python train.py --num_hidden_layers=13 --hidden_size=448 --n_experts=32 --experts_per_token=3 --d_shared_expert=0 --moe_layers=[0, 1, 2, 3, 4, 5, 6, 7, 8, 9, 10, 11, 12] --router_score="sigmoid" --normalize_top_k=true --vocab_size=8397 --batch_tokens=[32768, 65536, 98304] --max_seq_len=2048 --train_tokens=421100000 --dataset="wikipedia_en"
Below are experts of layer 4 (counted from 0) of a mixture-of-experts language model. Rows are named router (the router's row for the expert) and show model dimensions 0-111. Each number is 128 + 32 x the weight over its row's rms, rounded and kept within 0 to 255.
After each expert's rows: "comes before" lists some tokens at least twice as common just after its tokens as in all text; "gets" lists some tokens that make up at least twice as much of what it gets as of all text. This comes from a sample of Wikipedia text that the model never trained on. Tokens count by the router's weight.

# expert 25
router [137  90 102 141  95 186 147 132 127  74 145 162 119 127  79 133 152 141 188  99 122 102 113 123 167 132 111 162 204 155 142 127  70 108 107 115 163  83 167 139 104 171 179 142 168 131 134 162 171  97  89 179 137  98 145 125  89 115 146 118 115  85 105 111  80 124 105 159  97 103 118 118 177 158 129 185  87 110  87 148  92 135 135 137 120 132  77 159 136 144 126  88 131 176 170  88  76 129 133 111 141 119 183 130 189 118 139 113 160  93 137 157]
comes before: " ", "\n", " 0", " 1", " 2", " 3"
gets: " |", "|", ";", ")", " /", ":"

# expert 22
router [130 129 127 156 117 120 128 144 148 111 143  93 153 112 129 165 101  75 138 129 138 167 145 125 124 111 127 113 141 136 127 170 135 125 126  53 139 118  88  95  87 139 151 102 131 171  88 132 109 145 153  89  95 140 115 141 100 154 111  60 122  87  74 102 130 129  96 152  76 131 146 100 144 121  76 142 101 146 103  96  91 124 152 131 131 241 103 190 135 141 125 126 109 178 149 157 150  99 133 173 179 117 147  71  96 132 130 105 154 165 152 181]
comes before: " |", "5", "4", "8", "6", "2"
gets: " ", " 1", " 0", " 2", " 3", " 4"

# expert 16
router [165 174 178 125 135 130 109 126  68 133  92 132 108 124 121 123 131 169 152 215 110  94 164 139 193 115  86 141 143 138 113  41  95 118 132 140 141 107 142 110 100 120 104 136 146 103 147  77 100  93 147  89 191 133 120  89  46 166 112 146 101  94  91 112 170 129  77 161  98 138 147  82 135 109 151 104 139 143 119 134 141 123 140 121 139  91 166 133 140 124 139 134 132 120 177 131 122 159 129 105 116 106 124  52  90 144 146 112 178 131  93 150]
comes before: "\n", "-", "|", " The", "The", "In"
gets: "\n", ".", ")", "\"", "s.", "=="

# expert 21
router [153 188  75 128 178  85 189 165 135 129 121  89 108 130 166 125 164 180 161  82 124 131 131 169 119 152 124 147 181 138 188 138 127 173 163 111 110  41 147 124  95 121  69 124 147 149 110 132 127 170 120 180  81 127 119 140 167 123 137 128 132 158 160 123  89 154 129 144  94 146 100 109 128 116 121 154 157 104 138 152 162 116 187 139  99 104  97 117 153 153 140 171 112 137 112 187 169 142 172 117 109 124 124 148 168 120 131 214 167  45 161 111]
comes before: ":", "\n", "==", "The", "|", "==="
gets: "\n", "===", "==", " also==", " information", " •"

# expert 0
router [166 125 106 127  83 142 106 137 168 162 129 133 159  72  61 101 169 151 128 103 151 122 108 160 151  99 167 174 102 210  90 105  96 113   0 185 122  50  81 110 108 133 124  86 104 167 133 127  93  90  73 160 201 140 103  87 115 135 104  94 117 148 151 109  80  98  92 168 133 108 113 142 164  82 118 113 110 165 125 114 139 119 155 102 138  69  83 140 103 136 164  99 128 133 123 154 133 146  87  93 156  94 168 108 131  96 159 113 198 100 176 149]
comes before: " |", "\n", ";", ")", ":", ")."
gets: ")", "2", "4", "1", "6", "5"

# expert 7
router [128 113 109  67 136 126 150  83 122 121  97 118 112 127 122 162  69 120 129 166 157 117 176 187 147 141 112 138 147  85 109 161 145  82 128  84 179 175  68 129  93 195 140  82  76 103 100 163 122  88  64 115 105 134 108 114 130 158 157 138 150 108 117  56 117 131  90  74 119 157 183 119  97  76 130 197 129 138 155 126  98 113 138 178  84 162 131  79 168 128 222 125  97 117 112 157  95 133  88 137  84 133 100 129 100 144  92  98 132 106 136 124]
comes before: " of", " was", ".", " is", " in", ","
gets: " he", " it", " He", " It", " she", " they"

# expert 19
router [120 180 127 178 154 136 146  91 138 103 148 123  80  83 149 105  92 144 180  82 102 166 143 159  99 117 103 139 144 183 103 136 120 115  91  87 133 103 174 124  76 109 114 119  99 157  90 160 140 145 136 107 133  98 100 117 115 103 156 113 145 178 126  98 123 107  92 137 138  70 132 112 151 181  83  87  34 162 100 103  92  74 121  92 123 159 100 226 122 128 124 110 164 147 182 139 137  95 117 131 130 125 105  32 175 152 148 150  97 145 122  89]
comes before: " |", "5", "4", "3", "6", "2"
gets: " ", " 0", " 1", " —", " 3", " 2"

# expert 6
router [122 124  85 152 117 104 105 110 151  64  71 143 170 138  71 114 125 126 117  67 158 115 147 146 104 114 147 123 145 134 173 104 174 150 213 121 144 175 132 116 101 164 186 120 131 144 140 148 143 157 121 130 189 142  78 133  91 153  92  79 129 129 177 131 160 123  95 111 153 140 201 133 109 133 151  77 177 123 160 148 133 113 144 114 154 105 128 122 129  69 112  90 116 126  71  81 152 141 148 100 139 126 106  79 152 170 132 103 109 114 135 115]
comes before: " the", " a", " his", " 199", " 198", " this"
gets: " of", " in", " on", " at", " from", " In"

# expert 1
router [108 112 140 135 124 185 184  84  99 133 120  82 124 132 146 197 184 108 113 101 134  91 152 158 141  94 142 117  86 102  63  70  53  81  81 189 124  76 139  95 155 146 124 125 131 128  80 144 118 162 122 133 116 137 132 129 119 106 102  83 113 146 112 164 132 137  63 102 129 106 124 152  96 147 168  87 155 133 146 174  64 123 184 101 127 139 133 135 154 206 220 127 172  91 117  97 136 124 128 151 136 127 137 116 112 108 109 169 174  89  77 127]
comes before: " of", " and", " in", " for", " to", " from"
gets: "s", "er", "ing", "ly", "ers", "in"

# expert 31
router [137 116 118 169 123 163 144 143 154  47 119  99 105 125  92 137 111 185 229 104 123 168 109 122 146  92 114  86 148 154 150 197 100 133  98 132 154 157 105 152  28 154  78 132 148 140 122 154 112 151 124 163 149 123 133 127 116  91 168 170 167 108  94 143  86 145  90 112  97 103 115  90 142 138  84 133  92 122 138 122  90 102 126 110 150 104  74 159 108 152  92  91 109 124 176 119  91 117 133 117 163 122 186 136 182 138 202 121  95 155 129  90]
comes before: "\n", " ", " 0", " 1", "-", " 2"
gets: " |", "|", ";", "-", ":", " ="

# expert 24
router [142 128 147 163 145 182 146 112 146 156  94  79 150 111  81 114  97 178 144 125 129 138 166 172 153  97  84 205  63 107  77  57 151 149  88 158 166 144  94 119 155 163 167 125 161 161 133 140 150 119  84 112 114 131 127 106 144 121 105 203 129  97  52  80  83  78  96 102 151 115  82 145  74 162 160 130  95 154 159 131  79 155 123 132 115 165 133 167 111 138 219 125 153  97 190 101 148 113 119 163  65 106 175  25 161 129 105 112  46 164 153 210]
comes before: " the", " a", " an", " his", " be", " been"
gets: " to", " was", " is", " for", " with", " as"

# expert 17
router [165 111 141 168 148 125 106  70  71 151 107 103 128 100 173  82 128  73 191 112  97 154 117 147 177  94 122 155 148 153 101 129 119 127 104 122 165 134  74 173 130 163  69  80 106 137 149 121 150 104 126 105  94 100 119 136  61 144 144 126  98 170 127 137 136 124 163  86 126  83 140 113 111 138  91  71 131 147 198 124  72 116 121 151 108 152 117 115 144 170 177 122 152 173 100 154 134 144 134 176 159 152 106  85 164 158 175 212 137 103  93  67]
comes before: " to", " in", " by", " the", " on", " as"
gets: "ed", "ing", "ated", "ation", " out", " up"